Below are experts of layer 8 (counted from 0) of a mixture-of-experts language model. Rows are named router (the router's row for the expert), up (a neuron's input weights, with its number), down (a neuron's output weights, with its number) and show model dimensions 0-255. Each number is 500 + 50 x the weight over its row's rms, rounded and kept within 0 to 999. Numbers have three digits each.
Before each expert's rows: "gets" lists some tokens that make up at least twice as much of what it gets as of all text. This comes from a sample of Wikipedia text that the model never trained on. Tokens count by the router's weight.

# expert 10
gets: ",", " the", "20", " (", " a", " |\n"
router:442540474541451536516547501470528526450513550464479514467563464450479553457507517444647538509619514527476536492484456563518526539672484464492410534569519457534514499520504494495476532482535532534503438477481469512522544510567532473528450530534527486538460479459457518458555455486461728463475556472523501544510558494466518498383442521496474489578523546439482520522420529519538691516453439480447477478505474472447415440534511465402459461516487537576519520548482531481419480531405476553466548465560525483498520498463476475563471544463489459517552467485468465551507509467523452448516511444542474443655513444492443686519453481452535466495436559484535471477466472526519519542456485438458542501488540560477506462467515320587443461523633572480513535525541559467477532429424497
up2:460531481441523497468585502455510527550489505493461568508481504479467498525415479619487377516433537515575489488565426492527511539570472511508499604599499579520460541544526535583510497460487452473433572491472437381488553433525508549450557591534565392481602492515514482564531529496486457492438540479544511448552526522491587545519570577431458369561479578483547520505519477500506476419459530544592449497528416479519429339424435602496538495542421523475505483524559593406577480437508545515547519504527421477566631474520479465533459461457601417501427582489511462479394480454459526472504494514503522476489565502555430483454489470451509514480547464462465500455492480475565447527541576555408548587521512512508485476559548431532542502392554463529461511533522529466472434447577523
down2:651453459522475509414521507527515487502492533491505496462374420527419501534441398661421363411541506541533495518548511461439476538423553531486491511518389511454454523632502515495424540496516488436542502576476498463519426540574498406493498489520548524478458544443493468539547519423502537463491505554417569595497519543442539575489522452439469499485512491566632403451473509476510550554481464499487506478497462559481446493510529550522405521493600608489464450523489461460487560412539586506517561502568493529466447486470459564477484447459498521471468493517461540500544392534446519442588466575552481494458473546518515432504435483462478562531528507569472537495416600533433518459546410469483622500481488472531490444535477363535468441451517470453437455564547431535502514493565485
up3:481528437555419499505534555647552486562551512460447452554488517564485558596489375481622547526539470506467571491571523491529526501468427379512542549619466451522469599490591491577471548423471543502613548525477471587506542512499449478457501473468512541429445547495500504494553524463475514499501543473531495483409515495536449544474523564483551495562525552449509506581481450468519520496418515446466476482515463418436536504528584497525434557467511497504536537517502493448485498601451566546535509527387490505475497510520461543547374445465467518541478460518572488518571484532483558485462478481410496460479424496592459483524449457414463445511492494477391420498502435439503464516524485528443534476545454465459559461548480410562534531606486646524638432550420597483595555516441542
down3:547512535517507544505508467516508538589606423512533637539496474464582472511471559590494511535513546503536456525591524538522429461528507486430501463478403513516375512481516488521532521532491537417456531438534560581517562434526514511526452407441551448512504448463552454489490537484456449580376466485444410429500533477592496541519518477484528534497619569517459458561654469473468555565448457451445458468382529483457591445501543463599529530464584514517515465520510496502383475562549603476572571519537414454506553465462439553447536475544485458563431531569564584450520548470527460467517386485444440460482463544500508496521437481577531481559499507496408475460476494399489487487436473493575558518579431478504477525507509453483485472493475438481531470655423497470565506536472537
up4:492477475521532460497361486506508527496479619426480548507485509491568457503514522461483599470463484433547488589573485465518528497508598457559453548503573543469526428449466545500502501514503485423453583597535578404522468520463458478478427540493628545422485447456480450451469491486423434484539490479363523535557558468522550601497429544575468507504473476510586488535541445465426552502400527537545494538462424571466475467536544517529515497438439458408580480524495458498560563487549468472507613455449535511440381508478538464523457439528492524466523580479547525484385572530521427522494524460615579534548435550452552414440444494467518601448596466523459476498488507433564449547514522455521504514483598547372510533533454486508543594394477535472527550488525584491446499474525480
down4:554445553521518492562492500449508461580490452407601523392482452505548472473522498514514607443581438552473518563562533447507585557434574439423537441470589477472536471580552461556438442400455433546453492500416574544425563556538488477499484569477462398468482419461444513489435569531566573538525537523486523538603449482532473561516559546398498519469608545483419577569446512491544494513520544443461536456566485524511439481480438458536500567459446508496487471465477483448476561413580473514604512519517456575542446521489508468482477429495539508485419554487514524470553458509592486493482493510576434456500504466523491541505489498527519527489480515441464484506457655428493636462436581529508488464539531588565536563480501512509571513443555475529460612536562620459545510423439490
up5:545513519516432614514517467430381512573480530461628551533496512520386525535486606548419481422490422479482572416519477482463540516516528436506457480517474452495501553464522433457517523516627475560455495480535498429533461472549570455580493461567473466530566456415474423489456465501476475513541514524541484467483507640467546485546473440501531422548445537538444492568523550481484471496441522499508489554532491463449501528519437613511567493491457453477528524405541532467606448526508437486453494438473511592565533502557529466431486406498491495470494524459500550432567486438462451512573511495475389513468506465575578590432558518446484538473437507507480554463490412520615549555562456457479559452540527420578536405514486435436436568453569400542491463384550498443419581457519469
down5:384533440491502497490543493546428407507433517487499525514448574595553519508513554522470494540521450441478538470423427490515592590502486491543497445478515475523495453568550467485582479550433538443513527514538496503491500481541541429486492584528537523560455483518509456425439479600524493548574410476529497509502574468485479566533481558573533443499464461520471548513511571468508531550502474503454451462511405532652514394575411598572578500499563562397460511581524398501446487481456416515422467457456521586497535502488541476517594535514511537507489491472495550532563491444472514445496572533553532467504572483480522633419405593502523470534421495472528561512519461585535537482546490454468442602463466468475598493489571466582494334475578442548515632538479416488492520471542496
up6:502507445537560478508439483563495500451501559502514410441420461568437432464523548470436553474432498467468585536527515451468497424507463558548411547510499591482475493446529503488494566477567477399428565467513402516572576513519454470543383492512485506530553520515590523553593523481517477436501571512465435620473589601563566521526521436489559578500525515410516527635448432482573495569657525524477538509451432412494540618446482562586476578515461523525528534401484524569589487529540469514487586541473538473493489510494453487500412518496497482431458514472477504475457557415491552516465484496543443502473446478457500571483484543462478526572563445463537525430562431559523488486520500528440493463537564490441520475467545607423461498536516575608458440533570396560501461461477514
down6:549542495412576515519492499533495588421484497522430515501508461472566544466487436503474494541467509476543474328464518524432426504519509442472463544631548468535498557552530578442500464478470514487446595537502591549454500555478421498536586547596536510492520601472514580435460498553577556471461542493536451503564563477551495499504593563488568497471481514525582522456587533556430456503436503668474483544610569545547542525494549483519550505587466354502510536542507512516452490442530498523488458491486466382555468536544512500495505538578565538470446515420461446448589548505474493480580479583586560532466516495453570579454468572530594489540390493465438523448501505496544422517516469513559416502514473510477536642507502454479552505496489524535557577570518517465444442472495442
up7:460507554524417437493491481491484556501511481439515482541407430434472482521523562488525494445520425509524429472526523498564470530524515473572535578566511542435535476424569494553624435438439480424383488531464466568570553518524538499442476498441526481591440456466482517518493468514419545484611600446485508462525501430502452498556460431479613519498473597490430516586529418447565446570450549459433431447510484487430417448483449451439484489661501501411456483581534524466456485507553530530495498522607485458458531467517536457481453519509621447558522441534509462541479444446534529582518524466511472491525366524490464454528471492444426502507534487444513496548409374435453418445515628521473527574438500493450542451549438460516541625545443474467488494486457524510521565464480481
down7:501501491537436425551508541479582533475520562549482550548483437528437477440424507562532414515465439489531413563464497474502510582447544518551453430502436409485590486435496587494579420346515484530499564599498536541559504444465475508507427499461535474507470426525432497546511489518516535463495478568381371508442546478511416586420506399495457580509500532523492488542435470522528536474532516484459455481475503506469518594512483554478471488424516460514457468501482495467548543561538459515599532455431559564604464525541560469471467511464497433524463425408433522519467511531428515506505450503500455551559441526511440500517518594490417500511508516522461523404518424514427550456411546577554382562494423515559501451457415571518530493390481424469513525543395533548611514509499379
up8:473521495496468527479428484358484477412531492467559458472477572506450465448423512454478538475477396476493482561430468517461358598500545505425544586478469478534541580500560418544585458570486480550422496492509532503517385521521495479554451377517409495484504492487426518492506477423442585560429490488477527449472447519476517570462522584518491520525464542535581434590438487446497605517438531499515496451513644561412496505508490498576522425506492577545487548507506462506488572396550538503603408527575398445612440522457544533540512536560512441574487513487471651505461508462479455483513491524488518512446452515508480420436453555379556531454434496524507537494407493583531497481509587446511571528508515491534483437476496499474439452493513523522521458534568468561519508594512469
down8:449586401500514483553562485456508552482544483537498450492491502480584433501477547478468424444533488449501542469411558512535429454513554551579518416593412505524555408552582484528574451503444466507507524557536500475470455541499549549479442545545508556451483456478432490610549413484526517561504482459557543460539436471522526473395595519476499457530483465537515553538385502438542478472473496530539471524502560604509514475525482529497478521543532480493441510435588547535440487488519432500441516513492477534567502490528462469476545509605578542506509585588506436390520531498509564477550471567520472530456586497406527540507364451493555514552499357510515506615445520441456474366555558510528533452413615500457465539561465520467567511554343487537511443500433513520417568461427487
up9:491518520501465485470591539521431475421475534600440495541482531533448437395536485491547519444394416524507532517522521445491484455543514597552480510520571555562441511523488547463429541537414590493474611537464496499540496439543476541543501425535534540527569513592410479497508491466434509503588558454557532555497473510496469490497500551395491540510555549480439475494486441487472543557502556491486405444481405480432538544617507517550416448419488506532564458475508560544522490488505496550506436503475526454482441546644532562429527491509533505500464391517334459547573490515562451580485467475454450529415501417460550525527499509509545540448435521510452473538525465513472485521607442543615615421492535479473428524577589538519527601547580473565473458427562445474511458403472489
down9:593454487468539594525484544519433543490423429561498550508551487480409532497462497508589445573484464440511459453447482508459505465519509446552485510471589586469453532565447527439584509481375409543500513421544538541523541508505501547495503491582544590456550484485516430530511490502519562615518460445423503516497537515493469469517545583496445565563525528477420520410492644414449478477501517546484515512446560547639500522449410491590406484440544521469557480499426475490454486502562519577505509479426442515487534434512465625531511526488533489468442505437455466498463478534556491524510582506534434495473440523589498483566490531583543620513528466478464453444548458396581457513501551454505461511545393574462467535521456515498491456500536507522541463368523449454359494486635493
up10:554603549550488432545502524488533473500495536448559443446419444496466635577455593440503533505457493522601445472443538559542465453574372432495448464451550491454485514507545528532556531491543567508529543450511591517552500554538487432447546501518577489499500534488439564509436522478477483452502459484498509443452527616528570529578473551490563471579628505505463504478484597463463482508356513532473508471494423498442458519457501407560501478475526516478450489520423611479501525436501466510524542487567509467534490499514388555469494397478577508562541437556506462429619481505445502530522416397514529549539515429449620537565512494502507501514404582504500514471580446514407459519567439490474503495490581458438419427603505539519454497455491436534627480500515510571464464457466493
down10:345518449550573540496508594561403428453437481463484586465487514479514547534572532506472510552368534509488471526519516501405558456527487487523403531396487395570461475445408429511592527523480548422536452592430385562524533461491542570510524439512469408462578523470540508536451471556506479473488534449566516477517437454487476563513603511427526524451501469449475528476484495445532440456522480471469547519426455520492507603500519512568520435508523400561538540509518556512529572530476418401516573439513448590505485490511495566574455513525476540488559500487369504412444470512559483524570469579552530439488545442470479584437542437515588570477536508551511446515436555477379524496583513459500550474540579407474384529499563506475508533484520515487446542545487458529459524527485490
up11:487538503485385536524447508505432508541366514526553413439517526482477498536577418503544431594416538533476555519518454513424582426530502473508492546537522544426438607483471563621463566569496540401528523472531427500513600465471513533583550409465513523523515513429472566532594534569500517502454443526597505480516485423498515516444402470471584479482532474467357520556507574486539580446388484573474512503511490387478600471526527386517471524587513540537508465493505486480488513516581566482529456560548492481476523510392486494484506507464482473467546430527481605450541425502643535483482514565509550506449505463548541488451482436484471448513485516549475548496493466548554507458581546520514540484515536536462561540567554582521424522410495485522539451522600525522379539469479563
down11:545589566447524492568474539493505494518402463425388406492492469517506440436569401537513447551514454463463520466523623542450539482545529494485553420442575520592419586501536473462546507505518534500435473471486565443511422438503488498473537501488561526466457435490587480335494483467520533521464450545481519499509480545550454545421551480407458504490520606515493552527538446457489488490435475454533413514521460462553554614548489524468556537424454492541473410479533604489476409497560550468356370435503446479454442528508545490509561466426552570501432531537527397538427506497506517528556535482456496496508547467579516572603513584448462466447524472510583493484464482460365498479538537517496522537492546594478445591504488460552500516462467440477562478539567566522479445467561531
up12:499508527562524434530580448424444494584559524562564470573528499515455455471460522414575505500470431515521465430609478484552594513502497498520510482506569503413529427438452518528620517592423474544397502476518451402500506466521553504527503540505614508470506474482518499459457551523426486508463398450473432533479496533573444512441595511540536492491578558426502502491474467525515476482424565507492523469575449463529443478429417494574439604494541543429499459438490500481525523490504563509433458468498482475424495485475583516503545493513542511603418570497481480601452450532460439486474558557474539451411494517521492544377542516493605549467510540462591530416501510470526492583458489465494449617400565426544493516492447522547463451512507472570398559429460593436501617436543580
down12:498599503514572464427462575521553561494470490641565510507431544536459485439450436509565499533484537511485423585530475475553516525481556461514521542449504446399516475551499460446459494503450494558521451580524573490528443517518511460563502593541403430499593485550522556527460455448484661483503589386566500434478511590408492520444490485538562469638587489408470471502481587497490530485625550491462553462551449515495551444391449535502483495512549514569512461453568547475442515494552509490488527530433524550434449479469441487546446508505517508565564489508517531470529531534467545460548489507442517513571459576493470432441472506500462540467490438521507503533547475352515573560435406574633483515432504457455481438541456594580577456582563466500433495489508504481512454526487536
up13:516537538536408507528501485520364496499474436461527531484545535405439499521530535588533476517554541513554440460444495473432563452492464456467523593479524491506505466492565489445404505490546480546541552535523496474507522450580501484516566415529537497543484498512461513550383504473519484521476612513450471514451574444489329372464513466544446448512496428438445544487514478496478459553522464465433509452522584527563554493490456552542449571446462464618464469554402528545469369475484478528469540441451519472505532503521480523462537563585488468451584555537492454448626422438500554527384566443478597537434447566425437433553408484497528512482522498582463512506472497436487492540594541463520493378519554520526453482516483504496480428413629491466494521517478574461573594481555509
down13:612575517592444494443570556482481517513519494519481483529545460532517480343557508423494454585513469490460478439424532443488516491472503579536485573530424426564477476577507476506449489468519522517535513482544438482541507486533563436504500450518570464546557408575588546497568421460490469443624578557556595569409625500556494560504526518494472514469464459476437453507428379430542516442586559487484587502496516466437497485499513521468571584492477505546535558569536506462439478629479511517542461486479451509477533565591467458528545526564556505561482439459473421460518487456541571490554522385532554512421540419484499576530533563493526523483511531566490472437609496437548543530527476481506513508505515561389448492402450435518524567535567491488590563508565505463482471589461436
up14:523571523477464452507479484514489496552504464509404445492461449561453499467504521492478478525553454478443527612506458580526598318486510491466526403521512526453419551486455484519415369505506469556424560435529425454574459519453475372439449473512473465456357487566537545490532501560467523512418531534498568474469517534434608395538401502481455456592524512483533511582520459445390541407457536500458480502457509466556606549404511541531559490559473478453649505474524474550460509504490523559469448568560467562504475456462517431518503514495454522501550489501487502419443562464597554527457507529457487506495464491469498489431488482429582496542528434542505532477423518492523561480437412430433517475521530500482475497492453504459541538569559539449615555462602523522517516466401455
down14:487504481543500499498525527505518481596525549510452580445588435554450464469528477489436578535594502526463545600523553502470561605503525452424422504462547434563402485474498492513422560571501553445541500556453504514591449415525429423568530464477496452515481416482495566480399460511480418425577521483454552526471549521531458460546423520542493525529516556445620445494517516436483532472615563497460523538475514503493474545425448429469511486531466485463567585524376578522484468535501525558480482543487554560480537473439439456533600509525534412463533402491553418498562627471548396477508428524479557588519569375641411517525546485513431486481531461582496510493451490535483523552465495456516489458530513483505576512520487612491565495537531513485496528469512503474533626486415486
up15:506505378486530544561455475496472490416455540515493412479597430584417471479546441532483530572483416442504445481506522499462500532476585539444557609466481473501562381468471538454536504541461515431506496504484497419462541432548514386494586482564467439554488427464529506517524509564504472528451428542532481429505486519567481525519590497554500486493577535531476480461559508511560480506514414488545507494463622558404547514508348511512473498525520441496495454500497481444479460397577446528408516499527483443573416522445639543553499528463589472565411503538524443467541540325511501406528546511458483563416462505538449488393436485577479535416437488521574455505518501532538486463508456455522499445523520525483482484467499556490513488393526565456469526476541522497648491465574490
down15:384552464557527478451483461515480490479467460586510440495444425495354461533477483390460501502544583528460442627496526435488438478401551495497550428464549510517422458535591446460488488429541434494437528408388496497614425556433574516525459540466510462580464467452458575496528505447477528487550490529522444469496485513469495564496439424522522549461425488434518510393497502506450501484365479456457569416522506551460574524436474510518485420485460526527522533393589512566469457484484447598563620525533512453438488461547524475477477443593537485504451565486497516525534549542405495618516569463493542538407510535521447451587533498468472520482525454575534470524552522485545521539508569504476477527462538502560489462477454474495650449517548482440574480572535422473563523533531512
up16:452529490491538463464549482568529567511473440458528488402614482486535496470491511489447403523615446439500547577432440479562503507556495536473454509480551457556523507521431480600498479474451533566547498493407470491490497520468458368523438512512510528523492534481515452538530447503464506477509504463516512588471454475488437578511497504530448488471511450541511534526470484471482531534477471530484532617604577579477395489511505509529520455625494557464445496433494486413425377529509497543429432548404433480439501502538436451471465438584492489439430527521569463531512542502500573477444540435487527435444569417481522432516492458423422403552442556537582481489497522550456436457408461561504481580527493532566486481398406559540413462457451533593503668475552509557403589507509539
down16:537423426533497432508413520594369513405458475475512471443629534530526444458613500535440464438443555487537576407555501531439402527518506568516453441558486494495467450462436493449528606500428523547485405465411520504462451467571460547384493483524482461536495437465545519396558470477525499455562517551433417532576413466518596512554397500471435535471407460495555488480500441619454526550499547487558449442594485465444500541465575548521512397579533441498526591447464531484538506508541536477514448388480586522503538545521494537432414488506455550557507530481519560510495424551472498496540479549409564503429541509561510504517549487541428520548445481451498485427507518486434461513468413481563464491487518523546551531434479512486502454472456504536464482485443455618494449464528444
up17:547519505527424556471487490521565475528488580482548534439408545480518462463443490529533542489646502500496545487462525500441520459538578453443397442522498590535447513462499485495468537562547586396445466531457548394541539502583565526534489425449498558524475546489433546447535468508503680438504441485518521464469553539484483455470562597555510624531468522543511456491529500509504573620465556476497443541446463447441552379523457605443496465499464503466430511510471504465554444352508461480564461563440543476509504478527591506441478571447453536488561476498463443409537527479579491595461510490467506436530427505549390463480414528493521538466511526487487452481447533487481516573446466580552530483482412451484510473522581512428491462487575487386414445539509561479477533501480402
down17:466528434441552628494478489483568497471491466554555530474577465579426484467428496500499485576540537418603425498488489555491525488598501455640546576469515527447564529526595425504513537469545514536424496476415474549464592446457500529455447543489424542524524580438495512540414431437556500499503454556478479541507437574537527521548485569530518447497519416421511447489538551468472449514459576526508591475440529513503509459507468529445506491540507500436462451532525427510487498412445540485620606615478530550466541499522464460518480398488460560429565455475542520561451505515493484514439430424475433425477590525522438555509471568551476498461548517576490460546492571597458484449583531565464519396500546491489390473558486449491534450564522431549471431564503459402440481493485377
up18:496489522515380500512579438533480491517462460475566541473536458580548437546476540462570381516422529509512491528481408569500465469409496517508581500456601506554479434513513456517531546546480491450518501577528443468454484497531506506537433514508406518555414503591540468582529490455435495506545556414474496605492459460415439459469544409586441539525516505455473562421560524521505436509454370532531518410477566429579446452442494374528513507522432494523516493581526522464500549569505492516494523488546461573509512452488574620538526549499586570490339619574507515451557551555550428449427525467471537499471387509495569457519523558463525514489519474471506541521531470564448565599461507456437468569510441508402480492428560494565543578427504521519499520556545536512481538495445530
down18:461531538513571450481442492628509518645543463583550511534465474581590596413548499526487427417493499492552497439494461556572503536541509552545516451433518506463387469527586544476521473475498597441470547421558475542505477432526515463498586531579584541544434572484526549497525425542470497557558535552505487426469523518468460478421524638533489450491482499461477428454531508576522468560521469509546485422496458477426525457507532465502473439481526537501500364540569495498601524656447531478577401495544511468487555561622554434484590540479456546456458522530523554545533557551507512558541526461549537489450497501515509511583428484512453514447416491526532466416514499573521494524473385499390550546584538520457420572509539519529490460565556490419533493465504480490502520447511565
up19:506571557514511500482476468567437493518439435404469457483446458400589493414454548437549508518418432496403387429527528515463497447528495636468479428530485533527480637505538459486523562442602526479502441430473524484505505493561529559440532602483557487510463525530630464583592445559470538510470579492434520536537480420571443562440443508490538429389552525473434509507534521474545466529479512535428487537427433453496535485595506432489578624537504466574430493458530463519550500470591478571494480449526543549443533529539509483559576482477554476455471550514395482551536520521357493487505543523441555526520510515436444464538517543547553488502506535451486479538529491451625460427524539570435544508509521402462443540584464496535474560515453516504436499533486534448499559536434485
down19:528528479395548428515522544527555485551475437474404401423454517471456515419522543419580424606463453523527386511449470496554534555459481512628549521539423508434516510528509484458469492463531496491519470439503546481520472457512542524463481454455562492542481412558520445534530451589581469488529459496510506583524551447497517539466468464455564507411414474495426564448517478422516504483459532492476538416501467495512529488514519549542462583500492485468568482481600477474461583551488538464501602429502470489470482525479556474507517591457415398513533513501540552524427447482471546463461479566549484398411555505479543576554488461519640551564500491503506573500590544515468415471582437492419433485537421509536532500672402522485548615430522468506491441514498583577520526491598526
up20:476579452451485509520480500549547483493523578443510402483627466556534481538537437446476566423391493559426436394469549383437565521441503453430480468473547378529518471459501469455400505503524522580517456494437543485430501481474477499493516497492519431406435528427538469467593487496541469473485432554452512495536513521462468527541410486510586505538548536563432548519461496538488465537514552448401398417422516486524479599478495412510389537533494460487425452369513480429469438452515518569409476512485473478543531484437546532522489428552494528544495454536495613607538443473470417418475563409479436524484491425576547452407456560460585545520509511534519406565525552552518479543580484530591497462492525487511508526440549520480510497527426541468503544459465534415519442486535476
down20:390525482434533450443527521540490543517553552493512565515479512422581616551606377586437511466499596588452494408479503488541416516492475490514508529497550484567429477539509571517543460456525461473381544468495499481521503448449530583463506524438465450452513535485542488507609548400546439523417454526488458441522500473414490568481496449543502497472511508473520454475484479497485498438479484479432476457465521544358479476504439569404420592457496495530594565416525426479519502572487438556487587515483535460469378573490516512474539417512517503393431496501582474433450549496535562520526617455560424399559535548535524508458482479549561568533464495531488463530509477484395546466443420481505449531459509464524531479561484500474588546539454469469485481569597397533427445528546520
up21:529474540516402391470527512416461442475567423470504472485516428508570459500494564405523532545430489497495472556502540491414570528446537510536421412417372488560454541494378525567487495532420505512481567513549388520497514515446502571481489511581651512463447555493616566467503608497327469455510440574500544440509573527604501539493585445525496451452558515460496532568497495467500501439518528590556572511510573587481440448389543477533442512522572507407455498516562480545503539553595558482482582422498495504483512565430455424535478556455463498425509516525488504573482452515546487505573491567528498514450459515446512489558447568377527484515471507495526524576507520517483517497482505504502529569563536576498509532498506503462580423543539498549478534484542564562509465550497560
down21:435518517523546536516536462493412475438519463517434572456502463533470506609388518503478467529449532481350408485525451494487550487478448486423505499483530464582462522511535497526548551562443460537499544570434541466577495469422552422518468482506455569412520479505427502589442451553421566581456532516472528527443479519426501478496522456515528414508427480582506500509552457511476560484568631508520589453469515555440560471541486505465585404456544443427548460409495576425456455491497533582570445618539572457501489460533483489542570476487514542563518435483456560419566474574434602566517493521529454398510440570479476504549467504475544585498462379536423583448516496560501490474522508423579558471526536453425492476602480512533519482471585464516487461547478536616474516514541543
up22:539456433582440607444482393535562510462470519395540464527482528579437553549522509487575500404513413484509507438490490508576460478450536495449465597494509523535406470502631548469419555486511457451410409550547511482493534476468553509443437459422471527528523530491492470467611470555494481516475520464464514520525526571560566407444536472472523527644497553546566558450509564529577522540571509553559484379451399395396499491494432471481538520502555479532602495453445453463492453449522528523481549525519495468547564408436457382519530514530563498584388479478444474482489514435500471430487458491486422490513543514554502488492563502506575554456465489483488489494522438514569444521590470574368421504466453515541472399470529562512453507465511531552457468451469466449473491539480420
down22:515588497530552498512523463476595452471553509511462600484425531519473560464472551416478477506513451605483434423539457428505500574554484563448417438478539433530519578519546561489540469489557487453525552606515430462462559535631473409453558464350571421454530528454538509542514552480504413415529483494536419509504487486434569546448438515526446463494463427634509474541528521480513461542501501628525517454498476393570572537595511559478465511471495514502506507459487444423507391440404462473524547513473554544452439614483478498548486480486521510359495513498451478449463487565452589558507539436519487440487491534541529546530534438591537545502533497566480528497430497538477453480469399542517633471497520442473513433531563471541555519479506475526503583517417494471482531534431553
up23:476521498516386620483499469403462500527556513570464469456504533514511552442537455586400501470432575530596542617507480538442498337504634514503470522490480513505501458501456484586400565484436533486494443567452508463516552490469505505479582397457530551562496508524481465494507492507389580397526487441602514463509505474549487468507455556482493504486535543552501476487505484504461490513469463433504418492530544540425488528485502421450499469416543498502578459425554565511473477447523398493497546590505480488524471510532541456482516481500516517485520487489541455454538588469540439655494483561520406461574527483554498484496530567485582452517561520552571466558524494510580421510570407322519591481443457541490543490538626471473447506477478500454488441460542571514421555473570489
down23:530493485384538471511562541464539608511533526480569552439459473546492596461461502596438559607491537474515459574547497388498532481513454477482594557495505557450525534525546436498480504501479564435453514491564496544502592508420492494544444295484503563537533431490607524545489454577452518492470408503462494506420468517509463419446417493555568420403560602503457503482576501543539538427509506533452516495494474451519522493451546452484484476513508556518442569406469462504484534470523562481476471519518513572553525466617483469408493491516549496562452472442518510481526419464455453578479559498521444458478398480579544516526584508517445429538446528503489503423537522567627375463470569529532536517455477501496525484579555429445512512513461370520526421461557492465479466480468577
up24:538519454471439511529414576509531494470452556461457439477456498480558476529553570419510438555506426449488528459593555558535518487593519469491506585518603493521426421510520490485379471521505478530421560517436459442470398571535471561525450538511548465410437483489563445501639485482486519536526406448467523449531542534477524466509479351470522489461510566528512558415539387547483541532538418457574431535452456572549480517501579440502473461419480595536519471462558502502560535574564529484494545514430476485486451520487494456564501633488560424491581596457467525537578509496429554510585512502490485497612428527556494445439497559533528549561506531514486436486459504560522442399542450540513496373516551495518519447513564560489533516510548503483446509513458421543478552637508473
down24:431432479481583476513465560529486501510603462477479574491413497494453464552542524434587392520482487504430380414551531617571477500477477517509475462488601490451491490475426540580411488557513515479503475503545460547559381544469449535533497451503532448552527445565607544559638567555482459497521507596627540436530516534428456504541536549524497474485493444529492548456489523642537496499427575458471571607501455557480543535602545519493495490485486398501437470485466449468485456459487564540478564501552523458509505525539601509523474587473521567563446486511530572538480540449492471417567513398476577524471381556521498491476600538518498409506513486413394420544581562478476465441530464463528459479500480583531460493494502472485570530502574490524519500493488501551420488509479468
up25:477501352497489590499488500576423536578484543417545422433545474434558467440463581445564473559476411454479387400443518500507459508435557523448526451531593520498467564467512503512478444558516541547471453471519509435460539492488504449513485411517539556439530422491580493461597475473463498494465547525554476458396485531414514489489595562527535535505452492564489527525527574514521476442507473575452493485506496462515456523563416482439521480511547502506518524486469544529539481503466559499489432471388536462586453552484531479493525577481509545500334554508500498451503451527515476510498508493442416606524438478531306560534482505478472559460463499485436426469464457544493513526497515479422504555478541526453535484455429528513584420361497526576473432593529615558519514448444607
down25:510574443460435485512455514493425435554514598492376449467475478458542431472439408431531440487502528526524519523488517524524530535534446486502493429510499495601496543446487527431540477589564462442445467434477510550559477606509503569567507525392594448527581413436440441545438478453561573491526431528495457400537475564483497345468451525506515525494531504600460572492587578508449469578474552503475535534566439573461503554389508509495388528591459550524492516513490422502429493546457498487432505506461500506432449468505490468472521510501485461536457505557461502466535489475496516555581483574431520534473589355452513539542447517576484534447478548569488469464463436504448521425442511463412498552441509525523478530486644521496507525622577462507518561487593596464492503478530487
up26:492409537495477509507459481506464509492450540539549516513453481446546570428468545467532526487504486563535502546530524472433511507522568435491596536493468405497513513576544490503428449479461409503506436580522423426544510459502463461340614453508539573515596530474345507482528572533488472493434519546580514545481520432526578432552507470429506478541489450478448535430489495540470531445413461557545478511542577524526480393585483600534420482483524474497553497473504521500533498474601423516536507496479455554488576472447452476505468445524425472537544410481539481442391481459455435529448517490541572420584504573561498529641578538467526463531436473535546462496502530391550517564406556441496516447437441500549477563504449495407393519505494469526463445400533571500601505431504472
down26:426521525506501501523506498550500597567430537479480576497508560543519518528451581514546512468500539512550469476502470460509573495587541530450449544442478421469424452569413544527586537520525528458465548548579565537489500467449474532544493467584573520478591523632473439533471545458609507456515478544621487566533597436526485478490405501531535480525437581530571512577449553511470490443393538542608586595590564438475436522525469418478404474494471510537457448475455515466491570451531451443528606484479473559496586549496421489489463600460498450500520487463513472507412548451450536467468556408546522539558391434538548564498458517497497511559361488440508478513526510426529579529532585458482502534513539548569465446545417505400500596547513529488534459478497535526472563533541540
up27:476604386493491566492458467542579531553441527439456445565467521479538538490619520647508520420538505499588544540561482498557503472514487430488438515549615536513450536499453514448538481499579541579493431516471525565475515464566521513522483543484516523489505561569509569540515485508494568523427429490492481512545542522438549482478420552427439427522565484498493533483453493559540509477433491456447530458517569337406498502459453531450478485559423587537457501609534525585486522533422432521445566459516506541568317510509508458529491519430511442495426484477532543535516417497527513530507435489478526569440573595536479465527537514500488547443523516458513602424482519548533495574438429454410531421476482486446473502467485471446535583490453430464600443445461494632530528553542483
down27:556459521453530568529567507503542467528408547472447480356464578556589552520528602416461492555426423487531568521509526581576509504551553590526456506535483426535533500523449537465547534568576461557494450631470604470506497514464536517462491493593471507525464493489531438469508502524460481476572442550516475528513583534516454458515481518541560412539522582499511439585436536574457432528539444462548536438503444584396535480549527508507492497452536509515493465493435525491513467584472455448602509450623486498598467585433465490525496522533507495450492426513470511386465466506494484532477583449507451560441499442531456537482491444476408545458522491504561514524491400454426495522527473535399495386515551547549404501396492394447471511543460431524451469585522461470478405499518387
up28:453488518509482531539473506457483583529453647475499482503487517493491465458468397447541421519508443460398482438393520535529535457541531524514602515521500401470505489530543532550514507420496432434430451512532565470548538466445509491492456570521550505526488513484418417462515523481549583533495367500392470561512562491525454622456493493494501538485458531509609472505479512560566440524422537455445519483497629491452437498534454485560433416541569544423650553500540542543445481448506475494511475497518499506483499510512556549583538574493513487406473466476454456382554570607539497380499461506390480576555435569438448565446488511465544428497531467494470455526496553584595509378450465505423508462516494525504520503486496391439467512517480561500434517533502423424470548481473502
down28:433525608509532409503447458464529429502527457528469486470482498354528456524559544426491422577478548451508533522531520514503499507481501445446527496439470446519521502465466435497561521432390481576471508362467450482438515510498496494492567444477506464502516530551399508446620526539458517530564454579522536412513499416468607456462462441556499552504463430593544538542513579551480482493478582517519397377608435433430560513542570564495546602523554440500493406656495493489558509499507454404478521462553431463438441480469456498534473544582471480506530494464435492470500489540524505559478522616434526498525526483555526563464402500553501453479557616467455504473439520478590402530550449526561496514470431537462500496461502458467472482554544533589507505525455514538520503488534603